Weights of a small mixture-of-experts language model, trained from scratch on English Wikipedia.
Size: 15 layers, vocabulary 21315.
Experts: 40 experts in each of 14 layers, a sigmoid router.
Training: 298M tokens, 4548 steps.
Below are experts of layer 12 (counted from 0) of a mixture-of-experts language model. Rows are named router (the router's row for the expert), gate (a neuron's input weights, with its number), up (a neuron's input weights, with its number), down (a neuron's output weights, with its number) and show model dimensions 0-159. Each number is 500 + 25 x the weight over its row's rms, rounded and kept within 0 to 999. Numbers have three digits each.
Before each expert's rows: "mostly gets" lists some tokens that are sent to it at least half of the time; "comes before" lists some tokens at least twice as common just after its tokens as in all text. This comes from a sample of Wikipedia text that the model never trained on. Tokens count by the router's weight.

# expert 16
mostly gets: "%", " •", " km", " %", " Votes", "|---|---|---|---|---|"
comes before: " |", "\n", "%", ".", " ", "°"
router:500512512481512482469507486499488540540495515477469529471510478507473479534502494529497495506495507521505497511495475484502468524523496530479561463503486442500505540476526560503496513549490504487477481497514542514449482486554494496520496499506498468509545499467522485480519497511500495505486510537506513521474509515477506520496466504503536479543507462513552533514499462480494512495525517451499496490497474478479514524501527465454517522500530503483515506540520503467532495501441504
gate0:501533516501495519530509461518481543461502530509473488541471482497523482485542526519506492482506502522507510514484491509486489524486507541507497510494470499517482478496537513497526540505498523543504463452483501527505504504459512505477496436508549493505517491442511534478508504535479527502500488501522509535501498478475511490515482471480499466505502454556523471527498480512502511529534478511520527523464503454491489566501496503508478502536491489512513502532453531510510495512496503
up0:498510515486473474533535483479503556452480489516486529542484482538523511451479534535531503453499494539479530547485518515476497516489522516503522485506486525523484477516527510525506520500475513542498480484472513507493473494477529514471522464486518480477533514462474526514574547510495516524516493495524483523539496504452506465517488483472516487481510442504505529486497491504555557475524430473472521523482499468537544543509512494513493487517469481498526476522492529507512471513507539
down0:504535529491444483497483512522533515470503493523482493481481494483488512485507494504475446484510471515497476482497530457491542513521480447528499514500496487469523469475475498539510553498523530538473490465509544521527497488520512467503520507494498510541487495537495488500513499518492504500526523486505451444471476485511513501501448538518460496503492512553478504474455508499485527468440529496477489551536488525515516522461443504463512569512470497494513514505523534505447487459451465
gate1:485506487490485489494461516497542502499524528523491514476493546457513506470486507501514484467495505453511510508486491505498453470490504499481502490521507501488501524501484489459482506495547486493472476486485487517473505503502465445532506474488539550498478444478463473528541511491489519509476468515534499490465504476519510465551509464473452521482501481520530507484486522527451502478527484520512537469496545479470519482493517474552533543521542499520469529510480527547555478523497550
up1:482493479483467495460491536482464494506508515464544489500477519465524497478430476522519508501538501496467488488530530499500454478527503480509504480480532494514507509552514469490451486505480517537531510480538474538464455483503515450490504508483532557513501507533490505522483527495485500460525502472531472480472507470481502494495495466500505518485517487523504521508493464494485523474557485537503471512455529478498497482499512488481549526525487548511504503473514494530518505474511505
down1:503493460496437489507502506498495506494466510504448512537481523472512546521511479506488493518495527488518504476498507497545498507481504486464497489519517500494537488519539517486481499497509511479492543534493543515505512488498497538472515503533508525491527488501518513473516536475489497524493482513491451461530469474572521554554477515547495506482514475530521493525457475479509495524469464483480511489520565532454494507528497508471512474495523503508447498543517513447462462490476515
gate2:539544489518521482519491484472474506488484492465488499494509512487493479461477505506505476555543443534537483485479510539499475512479511526493516506547544490487516536492486542561469520510472528504510537524474487474510503507486508497555494524478506490530482476510492473493479507503513518474486515497459509499502519495450500530500506522530530437463542451533544485453556496472506499499502495500518450510492508493503528489528456475485522519525553491531503454464490481494503525495473501
up2:525479450471522511455524499473494520504534490508509486517538471478478495498536503521498483504502523490508508496505519474501483510507508503490515509482505468516467484545480515464524544498491527517501492544500531499478500488521519511507517526484510503469527503520511495526500525500494462489503486572467485528454457546494519469488459519541501488471482507549452493543535485487496511461543510527547497491531504512464498541538470504513500460511512527532491460500497509463521503497513463
down2:509471501541504492440472488538520478505491514503470482515524466472539489486498480504525465531499483544500458492523551525502515493501481539517508522500490478482516483485484493498494500521504478512462476506503509507549485521477536577496475458510472476477508539480504510486501491511510477439534448510451506451517485535524514518512516479536491503490574517467499514501519474508500467465487515522506485483494489513482500496465478523487539494496482503501490462471498514462483495511510467
gate3:451460519480512450518521490510495537542501496446479485510493446499468502505465520521503507516534497479499490529490495518499454495560458482478512479554484493524480540481481506513490543514491512513466465499513447470491554544498505489474549499506456486498526511458520485479504530520494526497508509478486484474505462463479482493461481493510522482487498497524528516467474510471450522491520523517539500471543503502539474478520494505442469503506491540526499521524468495510511516486480493
up3:495512502495507494544485499544511516515525492481499457506483499534459508536543467502533500482492522496538476503442514538482493506537479531487551489494490510471475545518510501471514445492488524465545523514477490466508454514544549524515504479498484485537513533501496482503484495503496522522508479458511486508532485477495463462494478508501497518497525456509518445543514530505501485554533478484482513519487522485492503520484451518491505473469506487482506492515474511458469485497540499
down3:498472530523489495513510509500491512484513480496522532541474483505453481545535482537510475527519454513485491514531534511523526497473458506501510489478509532504497505476507484497512467534528476480493461464458474471552520481516510526500487520545497504488512492578450503527526499480523508469507518509461484530509477486462538530468505527477475446520493507522495474460536488476476454515502501524489502482474508500495516475508529525478536527491540489541505440496477451473492518506529519
gate4:543484525470499513449509507543461475513510519475469532477481451516495452497465536471495528484494493515513528544443462524507509520572473473435484519496492446460488538520521464484481480496537476525514486527468522499496478528494552488516459474517523485509526539460501497459500462447510497493505503537504504516493520479497518514504491478521539497532504479464529441501508519467541474515518489529494554491492468500517474510547477496474506495488462520496508517517523490485489504503513484
up4:490484514449518524451429451509475458504483463462487513496496505491482503492473456474502488491488519487480512531492469475464476516504540528524507515498454501466455513475544505472522502524503537525518523503494509488537485520475499481505497491493554536524492497496535539458510489482474492506491519495522513464488507465467488528509490498485495525467508523466517494518523487523502522495499487544481535484507430516517497488476450513475487511499482484476437489542427489476513504478509496
down4:496506469494482526506527477454501476530463496487540484481471491528497490497438494489461507479503491481507460498451473500512501508469503474476483467480529460505471481443532504483488487518534484497486514472500506448576496506475533554500532491550479490475510460493509497469520522452512510514484533527463503492511534504445491506504493519491517487467499488514507522454547513512475522510512511526550504471481493496499523485512460528487497543492543521518530471542487533499517473500512517
gate5:544498482512488537514505462505513503500530516476470496501500456529526504533520512542513507468513469489510500511483470497515503478496471502505472485506509480444492511473469539485493534492500491457501496456475523507483552534516535503485495471524530503482537533435490475488513528515525494497481461516509536492482535535518504459500496504457461512556516513535489487509500473496501513526532535513515491511451459440473529513505464530470537481492513478494515498507536500509521538523450488
up5:512493496520503492513524462485516498536518547509517484549513488489475504493465518551487521473540477525519511444533501534462512475501470502493516488463475498475480482500488497516530486518544488468516459489502490477460451558500558516513490487487549486509542541505507500506512469494484521494529468494515537459489421511513514481503504490458478545503464484488471489503498473527500470482501443494522491501534494554494506516548502533460531467581484508476488517475507513500566505521450500
down5:470460501543491507521465537507498475548481467466489531553507480506489499508508538510488494492483475521453534514495433445472485517503499469438470493467478514493451538501473483525504499467468500509474536500477526509593528521450495525514476502517515491530484502487507480499491444468506468502516510501456507507509462525509502523495501495460499521489502503478477515452559512521558471497509497529512522473517484509496535533468508482450471484477443506490436533509545521480509491495483483
gate6:481465542510509494511490518458479528514492487489512505549481515486480522516492547447499480531515512543467501485510485461526492513523553482491524506491501500505485546522480488548535550536458460465478552518497515522463488504542485513530478497448490528474498501481462480488495518555530486457520485504472558492437521495485511498467479508456460496523504468489465492507484494521425468475487493495506491484504506454494524487489491530499509477464524492480530473531521516480476534535499469
up6:496437533505534491521460485466499510518499493509500501515519472503500433461484476481502517442498509506447531525492435541535520507489535495503508523455528436522494502585506481534522514511454482476473525504514533515477523507488476512508439501533495503451492494483524522529497485543503494499479568509538462548474469490494504470480498514521475493495469482527460545508457534480458477489502502503459501495529513514482487498476503496556522494524506425512502492482504511520488487516475469
down6:489488539514483504482491460469488511504414453499489517492460522541439501554477461504503493505483488477537489502541513471473511468496521500531445513544458476531501533531525499481476463489558492463549448480480495505483513501501475485492472515502499514448517539486494486502514482527535523494505500522519531503502486528455473489461496457487488468513482497509481528475554495498491494513525509492519512459488473491525479497497465522480486499516485533578482483543498521510552497516495562
gate7:487464444504491477529485475493534516491504455546503543451484500451508514495505495458480481560509494473509491466523524448469455511493499507506488474521485483471456463520486463476482496487493533484467456493509521504459517485499517508502512501493521476543517550456523488515547538467452495502525483495519467513485476501458506475467498501511518486482505464487524512491456463482483501461536493487493520461496494494449483477517521507551475450453471504527523479485514523479500461495474458
up7:500470503481541484456520486510448491487466502501480492533517481492504498517534500545507498442489464482484521489480562524484469485437482452513502541493464499533491494475475523528527501459459535517522495496552500527517514497486558472478467507520512472494506481527461501510460493505455480477503516517485502474507470502490514509508523520529488482492477518462485498547498505471468478516441524466506490471453512503502523536541465490523512504537481467518499495515515493541519518537488456
down7:532491499476496446541489504492471471541482473474519535505507524487513509502463506537497504532508489516490521512456446541491550543508513547507530462496481517523536545545519514510474482477509495479494468528484496514508490510495525528498497464487469502499511465502527509507480475445506491492496491469525499530511526523478498520512476487520519453491510479468468465464467480490495502498504499506460500460517498499437484537511504494506490497506431483514502485495500433523512519509448520
gate8:493522499494500486506461538520507478545510466485517497490507508509504486502486528519503499496477458531447534480483495517454515507493485547501508461489520494507485525475482491510505433507520454463450516479500464498499499498485493523498524502492526499529477501522500529488506487522462489487491467487528521503525509519490487551505492498485539480484480506493483484527518464483523483436529509516487509481505478460455566479498525441541506548512462502463526509530500442490460539498464487
up8:489532537519464464427542461525509479507533479543523504485500450476512512449504486477504464456474474465532518496498507527480479488512514463525504502522476521475454489537518519495492510507489495496563517516490490499517525467508480517434473480470521546482496508548490515536469505517475534458488489544498492511516478479522526497542553499545471500517484476473513463540498477502538566523494518510511488491460453469508512493489511491488521496483459487469533491467462494489533505475559529
down8:523507481509483515478492512485551475499500502482481517477508511474509521493517500516537498497475466542516508497504497504525470464504516554489554491494543490502542550472494499504530528485487504481496480493564524495579511522549506480485541485471511497480520491476490513494501507483505436498517502465474532532480503516486469486483492521507489474497496509493524472527497528478482491543504556500501505469520477497499524479464501523492470525480506501523522487508530491489553506466516463
gate9:501471522467440475499502490506505503533500535463515535479504488520507467526488464523525511531440527498477520512478503492501455539511518523497536490503483481469483486488512519472468493529479512544467518522512510525461478465504511535487455493500495512520485487461442456529534536511474516516479510465504533513495448483454508490478422493495515488487476438498505497469514444519476482491436532454504465522488466502497510471481495501486514513543537522462491517518513521505520475477499486
up9:537516496456487504478512540555538517427533507495504530465545504467508450557533457495512507535470475499541502486502491536486519493500509481499554480504471495499491528512509493471522491460514518524499493541513497491495502517536484508518516546494524434500498552523520454504489445475470571523518533485496493522517515496494517461479504513541524502501533514533489501501484490512549488478440500474506468532480506512511491436496501497517531495527510473490510513483444477446496429536522472
down9:485491512499503474488464499525535536450502449525500481530502499535466532502506506501516451454447525470474472465498475530465519483490518529523506506518506521504525476471545526466531483447464494475515487497523510471488509480499499509508507534484538526483495543494482497562494514496511510519522491462490502494473496472468502457497501507515517528483526518475485479489496475499496479498484512561543497513557495550467505517533488490511502473515529473567502486471507494481519527506477502
gate10:505514519498481456467542487481481514492517504516506517484523464518510507482495493509510485505508489481477539510522503481490530508496501554472539469504501444482521476524497537486495540526463525520529505473470487503504471499505503526474483509521464530495531504502478488499490496449528553497504539526459455523531499492530493480533499490548505566518466486529459498462476516468448503537532488490511490456525488502483493518474502482443519488500457537486483536513532507496517508487517471
up10:538521434507485515507471483521498453437512526498496501529540510516515492530523487478501473470497514501550502518493509530507477483504519462512496482462510468480488514499505499468463493462514500503517515564487506536471505495487492539489485520510500474516505514511459538520559501503482477494506479514534513517480505502522528526528441530464505510462522513512519474509543511531514483470480547510480488521517501553526540484482507496572488503493492477513487491476487491502485515501503514
down10:485488506518495516507505480524527525514508467496510482523457496524489467511499508500483497531484526516549454498499466514488520528556521490489508450541498491520496490503499469491527478484523553483500487526538459475565493530489489510467536474511520496482512474511520525494473527492515495503497490527520484465513516460517451478561492531451504480465508468500546529464521525469468544523531507504495480483544472461466518530485498492515456519537490484521492455495474564516479454474512551
gate11:538516481508537491491528522525482505477470509497560531530567462502462476552494487523477506471498512521473496530533545531472494515508474476481492472496452440458478511482532513462529483489479478461492518482501498496465491456506507490488519480531517460467527450495486542509524537473482515500501471463525535485496472522467497500557512502480543485458497450495486480521489491479491517525491519538506494509518536482473463485509455515475526551480507506516541512489508505473517511483529461
up11:494492516482479458540525482511484528477494502497550494488551502470467503533500493504503478469485476453511437519479515513467515470488477516505515502490502510486524477472505501502534492531501511429479479507535447486476503483451568495481487484491522521546499520511502521533428493502488528474540464480465513480503496503514510581516509551479487515459465504529527498519478470437464488506484499499499524488489560466476513530509476538507480504454474467498534554498501514520486519517474502
down11:504508508473514514489527486486492510523547505538528499453502537532508476384492491522528506470486516536475490476498474553521481510530461541487494477468522491495517553502507445513496507483501488452477493517435459500488546474511475557471521498526475501477518537523493497548497502459478510514505465510533482522509482491509493516504475518497510471532503496513496517541503515474465460473505485470500498495473534492472440493464486492506522520511511470530489471463542504486540500460548510
gate12:473521512467497498525490538511511511534514522507512477523510501492473474494478539509496535524516493527516502512505494480502496479516515483474549481473508439486475513514482518459511476527453499524513498468498514493502515532534502460500501508500447551508483529491519508533540505470520544554486499483528519532507504501481462545450484501524487495522505483529469543485480477489484502485527541500513481532536465467506528489511495505507497471524525460479455507527530496506518464468488487
up12:507550497494453499532470508510529529494465456526480539475493528557511503461503493493475518526442533501502517547497492526468484509498488547486500478502514515522494496465448505463505523467493505513460525475467528509495518474479505501484475519511479486496526479518459494483482504513525501459438499524525474484483516467550515487484508537522505492468508470508480476477532508487487473498495514496518485515525508517502484507503523490476495537468479524535511501478496455465519528495447511
down12:465464526474520477504517525509458496531448451505544533498480492491523512570508504444493480450455531539531474471501547511475506510499508502494493492522499461490509483496526493527493503533511560479490485488471515498443484488503494457451496455488484541494498501490504486467508518534466525482454512510454478494484474541537486503480480489472491515497495523511496463503504472509505478535529465519472547511511527506522474521509481492511507499515549513476514527472527485512468538485496468
gate13:485494516506516479519511520464468504492488504487485498450530500484485509510508526478500509496455526529455519520486498441548516503535543531495494488490483445519517498472485539494519463507527496474514496507551504514501492503501504462516518466509507485478498533516521468521462559511531467483448499512505482504482506496505472531475546539516497495533479497490474535520496456488491520452516475493483467511517472485513528528510472455521527520500522517488534530515571503491483475486496525
up13:527501490521529524513485537445474500492494506478526500499498517497460511520517517469488518490529508555448551518490447483559480496510545512477484463481487467489496509485554522468519471532521508495521508489503459547516502498517489529513482489523485531487542507515495455530517562473494527498424489512537465530469509470492486498502534514523479513512478514488483535484463470511492475465508491494514462479511483474483497485482490482503501510477479485554531535519532535501468529509526518
down13:465496476475471492511495543515551511475462518435494505514478467507517545517465513548451541484516492464485553504466539531481505525545507490511502479508487554490548514507482503512516479451506482511478509459539512499500521495528495471478511517556482481494477515489502491516484501506494495518490493538514443489469518453521520500519488510516534545476515479480497486496512538510500517471478520551505519509527529507503491500477481501542495491514460478494507523468532466500500500527460552
gate14:516500484448528498499474513489474537562491533510471508495500511514478505524507508467490531545494491526506481515504449494536461482501494494520552512459460487494489509503523513496496467515491465489484455479557496512483479522560561482492519495474512476475514497501510495463465473518495488498502502506494523496508461483491496493516502500516490516498545456481528542525521521473506532483520486450526503492504468478478455514505522467506551534494544476497516496509480497514529469510501479
up14:498492481518492480473482508550514494512479511475472484521456509505489499459523521467468454500509462496517506488476527509485532508490450436490476513514487516452518484514518522515526524537513541508523479534529510473509496481448451464519518506453489541443537455465502479523498498503473522465498539516532479500487528493478521477497538479466482495515486484496507497468482493547506524518497519515475477451510481501482525496570527503441504531510472522491429484517513463526476516489476491
down14:523486491478472470482490478521508500504492485444439466482523489507519522514528489494494479476479502500472539507521492471478490510495519490493447469497500473474517480518434510470487543485475494471480502513506521482552499456478521490519472516555516559474512496469520517570510490520475438517534539507521474493460498512551526466509518457500499473499451507520539495480456479518535507481500507548458462471503505511535511535492498496494492446487495502486512489514509543489502494520521515
gate15:498501475489499449517560539528484532481449476492504486506528504558502479524518501481498477502485498505511504451496484477479522520494482499495521481502510477509508483475573490500473504496509504507534473504484544499497471481497519501510504526523516476501486519494506465496494522523502529506489496522549467483508465521532482521491489559461490546508499491552527490513499543455485494528478531522508453514524500488462483507511500526454543497508536532479472486513504537478519510526475466
up15:520485511493513479481471460495510472514489491478525507485477494484506497509460524507451492489445491500496560525527479488462512542486475497456528535505443561450429473503506495509502495534500503461481498470512516492493495462520494522475521471498469448477509497499506491506482492468497496499511477454479500487487499494498498531521502540551535462486516529530467511490506490502497485500471485477508497454478485535507506471526484503519456508513505478492548491507506509483481488509476536
down15:509489517539477488474496484477455470535528512466497529507511511504459526444507509527510529498483491513496494461516487479552521480492470485478524518477425503524498518547518511501516480482504457539493505487502466509554504527498530503538532483478483520492524503527502516528536483477508487518499508538481544512509508456472550522466515490534512540488501467483501527421521512482538498502500481504480494495516496524445481516525526478498516510510509527503488480505472511458545485488463483
gate16:511519515514499517477559445507484534510507507510543513462473501521478484503471503534485493441533460515490481494484528511512479498520490543518508543482488500502512493455484527479503465500483515487469481482494531534498460503489484470503488487482520499512517504500525522483533506502493493513483522452444493540498533517514485509491486496457488486512487504540528525499475485556495507518499501469527514523513489503532511575472523506514525508495520524447536455496547518534501481521506496
up16:500509527495487554534438529473526470480495500479485442510524489498510502510500489474466529512518479526505490495530474474483566471532492487444474477494494510473530520530536491523476508473520495472488501430492499502495488513500482499501514501452469523517474476508490495512444481543531521481477475494508484513506477484515530567514517480508540507494491521479483484462511525471474486515550455488452502469488509501500502487482466535514444492494503466517474485527489511488469477516520518
down16:480546518497494486454468518526504469500503484490491497534473526504493513476529499516524512522547489486533472479473497497498458480489482494475525517487509539490493528508453484524511489490489487489544464466475488531596535484481464555537495505549466553513506520536516559544474457511507494510471511483503482515491459491486542493495470509466484535512501509483491525496500464530519465526495472483476500500515504509527480481491480463472470532561544526510515528530522537527516483496530470
gate17:466530501489488509497532429536571494524499495470508531486510467496523546519487519490502472474506510478490512478485497552470500482489502505526481507518469533504472481521518510484464551506490548515490493488527550503457469468506506485524516519467547474537524538509478482524548492527528494506515526530502518513511490500495476524469481510469518485516510523520538511467493531501434506467502495474472523537495495487522509529451496481486547547541537471481512544484472496502495498499476466
up17:500521471497492512510466485512548493499516479468475517548536500511454488456540501482502464485502448472475496541473530537520505568521488520537503504529495466488454506483499508500488503505550506476511518536515487493498518509519485471539504488519509445492479478549514496516504530471480497503547474520512526462559487513507555511489469480503482502494456545469529489552492474442466480502499536530525465509520483473523455543480507503504501504507494509492526471533514494483487548528537507
down17:488500471462507511493489524526481528513495535515508515479518461496507538507466484499467478511516507472485493529495518518497538534515452490463482528517514528499484460478530494478488503485498486475477520450538519516431469516495522486490498473514477560511521508486487495469488518473554501493470510520510462471459505484557477466498457489485511483562513442467442503523536531564504563515507515513505500525495484538492527493497518502477438479526526508541508512508526507516513472471456508
gate18:465515462477513488504503497480502506478475467504504522533493534513477517508501505513501501474504488484511438449516482520529528516520481500482484486473492527502458535457428507471506533494453496488481505534463519513487531531462509498540476553494477499526543512487455523499473466517508510489532522475497491505508486484587503507480461525530539500495506449459520534549530527449519485521504478476504458480496489485472481483498477490503473523472503503485479494508526511472525530476470498
up18:465511484491504456508518495514520509521536551519522503482513552517486491512540576478515478494478514522492534468478467467554506517524484527525536461512483492523483521501472472451494500477527524475466501490435520469480498563523521481533523530508527477480494505453509451487507479480502474543479474514488530486487490507534533547496482551496522491481484448468541500492480532500511484503487506500454504476495498482457526498497506474487497498528486505489475473498515517488517493471455545
down18:495509502472465447499485493455510468486481486521501510479498464480490485500482504495482461522510485548492411503501531477538522506454500508497490538510436483506487525457475495466510528468487528508551510522470531472510508517461513517519474527484499502517540493496509510510502508479551512517509500501530530508498548514525512549519456472513492506536513506511477492517532488481514525471492453535504465491508499519527486462519509492506464471493469460495490529459483519513502479455500469
gate19:509518484447483524463521501515516508513470474536529463479486497501488499498515481487492524522511497542472498545521490523545461543505498508478546527490429471501431489525517507514491488509481450501512518476504509507491511504536515449542475481484495502466504500460472449497523522525498514508517505519506489495493498456508472477516461510497544514520491540499564534508514524489460555461567478514456475538505482507509471497526509474483485515520478485476523502481527467481509476522485497
up19:493513470478469464491533508520510497510454529498510493450474530469543496531480517515515529516510477527513518531499488569517501520550537523447502518538492473458467527494515532471492471526465485499473479513453517522501521517532506511502488519484493528523470486472496493443535475513473517508495478486501482501490521518477468512461455472476542457522518523530503496450468456496470519453512499490474480520520470525489467446503510462481483523543504517488531518503511518489516487482453504
down19:503523496528480501496502513477487498486514501527462510508490454511502483558496519528518501525546481485499475476520507492514500501526478481513525468507509538519504527508479519508477509445539506468496449505463518476490518492436508541498470482454486545489484485462520522511417548503503485480484499478483513477521533506476486533489521470487457506473543500482529490529514470477532543577494520508528485527500492534523531531507488454494547488490483461476512511475502469517472528463489482
gate20:505503503496523480505531439506500502527479500482501480537475448530498484449481444520486481500551507478525503509484527480487431516525533496520533441529529504550479508513513471457464509495516497498500498514463521505476472538481492533543504513523466503490544483487483530500505567488511504520492496537551468504501476462489546454521498492497448494490495473480505491499523504514535517498525500534524517491515493496477475520499501460467511526508469498478521512536505528484489488544495521
up20:502471514481509503461484513503486527530465526542480503456510493475527491489501514523514454526476502530454519531458514475487540483499518564467490501487523551486523501507514532534491493470492514518490499511507528542466498479488532522547480505515519511498461539495493495487567524497476507484504492502532506493490522485537412504493505455468518523512501508503492534499512478534479469537491492500492519512527485533525498479475521542533459511475474519488462468540530490539555475513436491
down20:525491487490501491449474491511516513530489527484505525518493533521546490534487425503522481502514526461500486496523504516475456512517501490557493467530487493479504481470455487504471496515473488453520462524503503520462493522468489459479507504492472482477435499494523534503512490498471499530509549490479445460490467491537507507530512527510471488550501541502500461521450542479486507508469498509529551590518505476479524538473505469489510499494488495517506516496516508528541493531493487
gate21:500521572552530486539492520507501497487489508513519475507487484489509512466462485520488487493508490506434488534512475502519514494488520517493537526495508459504510530528508511511532535514479518491503513509532472498490487497538514517481527472510519501499549530482500475472496469504502454525534504533555512437526525517496494496491495472448505478461487476507514476494492462520439505473483510524479489523535532502515517492493474454493499497477525520473547506512520519488511562478488492
up21:508468496497494547456465465462487525533504452458547538530493501497502515538501538509479482538494528494523503466520484472541482439550482490468476500497510480484481517509486457513451537472478528468528525462467526530520481504527505465509507504508464482507510522516499489570470473481513512504468511538473471502452499503517498496537474488484495510529502493494486506508482473510508454463539451474462531486498513546477538513497525545505472529487478474476530531472524510516508551488495489
down21:512514552482469467494507535498518509544500482455474477538495484522486519451541517493488521470512517501478497498526500508486464526477497527509521487513526550491456451486496468473479503419462463524515539510459523469597512471513505534523513525493489545507510509475451498499543488514419491481488518485497494474501524492486512477493506484509471509502487502544463475531472437515520454458486530472484495527488485512542485513503491499484473509506465491472503474536510473525518464481541527
gate22:484459532522504492448490525484484530494544472485417506483519455481488512464511503513534470501497510499519491505479508512479505495537464490474510528514474465539479542511526546459469524468526512542513478533496513524468519495504487476524499508491491548496516504511470469512520530494498528532506495518477513498499500484558533526509515506466462480518501503507472493486543508509429478483498495449459487485520479508471500516485491521477501528507506488529467491512470505469497476444495484
up22:452504526480510497531541554542485554455532520529479491507485480472522517486482475492491503462477515500487479515526518508491481514542503503533494465533474474517520495539481498508468503515514529553518492489452515496535474521504496505472542506477539534543490502494512475553469519516477493433511481543478513488500508507509527454499477500563459526519510528479454519532503486535482516501481496524529561532495504492487467530460476506459512481482535500574494543459479513515486472497479495
down22:499497556458535497556507508496478510513502481552493510458502467517526473502481513474466519461495478542491500489533515460498488490522485524533517521463482495503469442531489501506528519491548502519477497489522505458473522470478470495474515477503434514508499510470489514496536480534529482469528562490499518512527480493495511454541527505567528524520526497474482516476496497526492471543488513539475500489523505503519479509494524495540530498502492493517533500475496518512477501443528494
gate23:503478517495496487503518499491506511533502486487514518532513512497534545500490493558482457518504539510471532477465475499503516529534523556503518482520494512526467542504502489458472519517538516547495481519538532496513551522539487517442488462533487512507516492507507502506461482544459471509499452471488483496446508480516496512499475491451517498501538478459478470502492519505493517468524504517479512529484458513488501519462473521501495498507498462488534502476537483534496533500536487
up23:530534531477475526509512501456553536512525508461505540512513487455486513522515514511467486483514483518500505508508464441517496515493514513509545504550457470454460565469498495501485500475506551535499461500549510498544520490529489542480497441568532496486517470545532481481491502514468497473473498470511504456459489474480490524468485540504479512492550472460498485496503499513505523465497518494527488500517455525482486483452518507486502492478511463473510521498516507546521531530513486
down23:489524516499514503532528485470502442503471505497491516492505503499524491441482521462464513458538451452531479468500515503498512494516471467471504493499506470469508532481480514518483515458490452477449481475454512519445469497464509513492495450526512515527509466528530473433490518496468505508471523519481496474477465415479476525485507491508523518466484503515455529558484516487501508438474499510525518543509482487513485452536534482479453506474547534490512479518518504547495486515511453
gate24:469449501491473469460509486549549528505546487479459501512531507472474519515511497523501480469518501466507529484516481511500506490544514516536542474498471491465535512457508542459526501510512458481507476425530470482515521460540517512483490483525526539502541488483450480510513526473441486502496494504449489507490497498519515536480497499484529496505487492454539480451568470505479512542496535480512491508488480516468523528516509519474502521493535533483509489516503471508513475497478444
up24:518491528501498533481500501513447489480480511513489490486486516513549527496473465486553521529464457451491456501452504524494531510498482477479481528516526517491464506492483509518485546509474529510500500540537538477472504512508527522529540490502492490490495503449489476537490498457496476489483532495517477493494522468493499503526525558488506500520475553539483550514476516489524500501478465476500489499541506511511504506499480438482531551504489477493482491473489529535504484515483535
down24:503556495497542517504549512485457529519474493451534453489489509512479526510454482502504496503533510529534452463500450498526443497517527537520490507511507466488485485490515495486529535482476491506489480478467482460502454488523503484530507469491544543459499441508486500515468504488429532483525567492509490491495508489508487484473516507502475486484540508483510513491497499525538513534510538487479512472479498496440495500499486513479476472466497488513511505485508499499501529471509528
gate25:501505516476528477498493505518509468505470506500491491499487545502467476443469510494521491515496507469485496498511502459518543509481509479504550522509520535512499506508502496533561496488514513539517484459487438524432517512525507521500496498523503482463524498497498466498523528483540513505465445548511484550488517526508520461558522504483521532524436465472492523513526470487529525550494504487475525509472472507502528496505499473445522497466508499513493467549506525482490489526443527
up25:516536503499495493506527500521473520480522542521499497475517536500523525511522491541535469513484468485485491473545488496466516500511478473460518496491554510483532531513527523498519512524493483492456507440491462506479504521426522495508522556511487515498531474507524520512559510477539553478501465489488527488502454548532437452555516463464513562478450510527508529475492479516508483477523487489492483501540507494499538473510505497512542525488489528472465475465489460533536485469510517
down25:507515552517474489536488509491469510520489481457494520487463489484447434518504474518521502483484516463500502509474473468457455483525542528524540497495485535542495495562503548478550504498490505502493501504474508488433488509489499520523508496503500495470485532466533487500551514497475485506490501500502494469523506491498439533544453527483496477484552500478465465512454521459517467488483519472479518507475485445517519507520548501470526518491520510491491515511456487548481467484505496
gate26:540494535513512444519475466520490505492502546501519488492486526494493541516501426492516513530460492506489499505524502536486513436502528555483460506510523479502508511496460518473514505515493506505489494440472512446484491544487546507498479499491497515480499534491476521481494512492449477533531529466480526480490525458472524502477537484513487506512517520522473490489507515517548491518508452487541520514527502512480480489474485497538500483484490522432463501532511458512510503485556552
up26:508519493505513499555503477513534486503474499453474449489493509485490510474477484525490483501516518527498514519513489482488465539503497497497486511480509493470463480523557536488478504517488506520522507512490512508499496494446519489491492498498516501552479481509522452520520477436521523520550474467491510518509517545463492514507517501560437504517481525511508468499494541457461496522505504530543540533500518419517490466498474492495527541544514491498484501512520519517525503551528493
down26:509543488512482485482518478472491494467477485496459547470516481530514486504459542481564496491520503513570464452478514507485498437488497519480510450526525481536445497479479525467526469505547536490543507513529486483412477444483477481490494495475486535528506481513504481480500489486479478466483538481465497518519521492490482498510485489512461484508481478501503495505463532487511463504502508494489500548522507478466509500471503463492502515490489538459517500508472496526492419499443501
gate27:530501522495486454509483482517554488494523514504511516490507497463431502502522505480471502509476489480501506513489481493513475481507483439434492509517477522461513487504536524546542492483473493501471491491529510508475501522528517499547475511520486540500511513474512463498493524499474480507504494500524486484443499535532490485508474467506493491430497483524497492474485488530514504472511510493494473519474531514502498533506488508525466503499535526499551484501475592484506536473451482
up27:515466498479464505488476501484490509485475511494481495527501540513525525503539468524502486519520499477502458514490518511491497500486522465489507492524488493490512510518438544455496438501498524491544540499483425499522531507509528480498506488519481499483501497510536489494487518504532513502470527505494464501481530477530523523508537435475473496469451480509515498458535472457464480525460492471510486480548545549505472549500485500478503534509466521535491523491452503509482478492510515
down27:477503487455491469465492510487499552509476491469494541466471513495490484493511485493515463513532484521453490479536413485515511492487512493536529510539512524489498513489491474444479456501490494517456516537474533490494462520493567499476508540508492490490489499500527470492486524490495495512514480530495520505481525495443473489481537481467466522500482477478510500482466541501469516536540583488484505536492503508484500515504511514495486481537522515515519503504531555544500483498462486
gate28:502482487516527511463500508492527475498464528469503518476509536461486493546499556497487542502475516531489520458482487552497492471514477476476513460484526471497492533476487513527524495503499527523493485482502495484461466562529427512482545495536434476507528488512520506490543507443481500506499527521515511528458527506499548516474522462531522541528540498499464543523507488475498504507495508483541510454497499498444446516484539472545516535475501448447491519547542503473471518460476483
up28:462507530493515499526502539537467466513535469534482505505503476555531504457496483494479484508507472479488503520511513500481495499493498488520478530478497546456474461471496519463473531473479483491521543476482519515523515443474550532506469491473553498507491498485500457506482486548467494459515498485499486479523510470488511489497498533484512485478476504495523480517505555519522502517464503531483438559494493511517542502501468524460502496508527563517488477502503498538520486507521519
down28:466494519510517492473540443487499469471534511511511470520497462546495497444428500518527535518459479516516537520515504490502532514519524470511517475529505490483498484502496478471491515485513485481529553517482509502524521494538502527523506530545493499506488510542515451476489533475489475545457501470473517502515494513477514492543464493490499513514501478520528495492488461516534495493537552473535496461511483508487492455526539470434548513489494471503497520474475497504454523540516483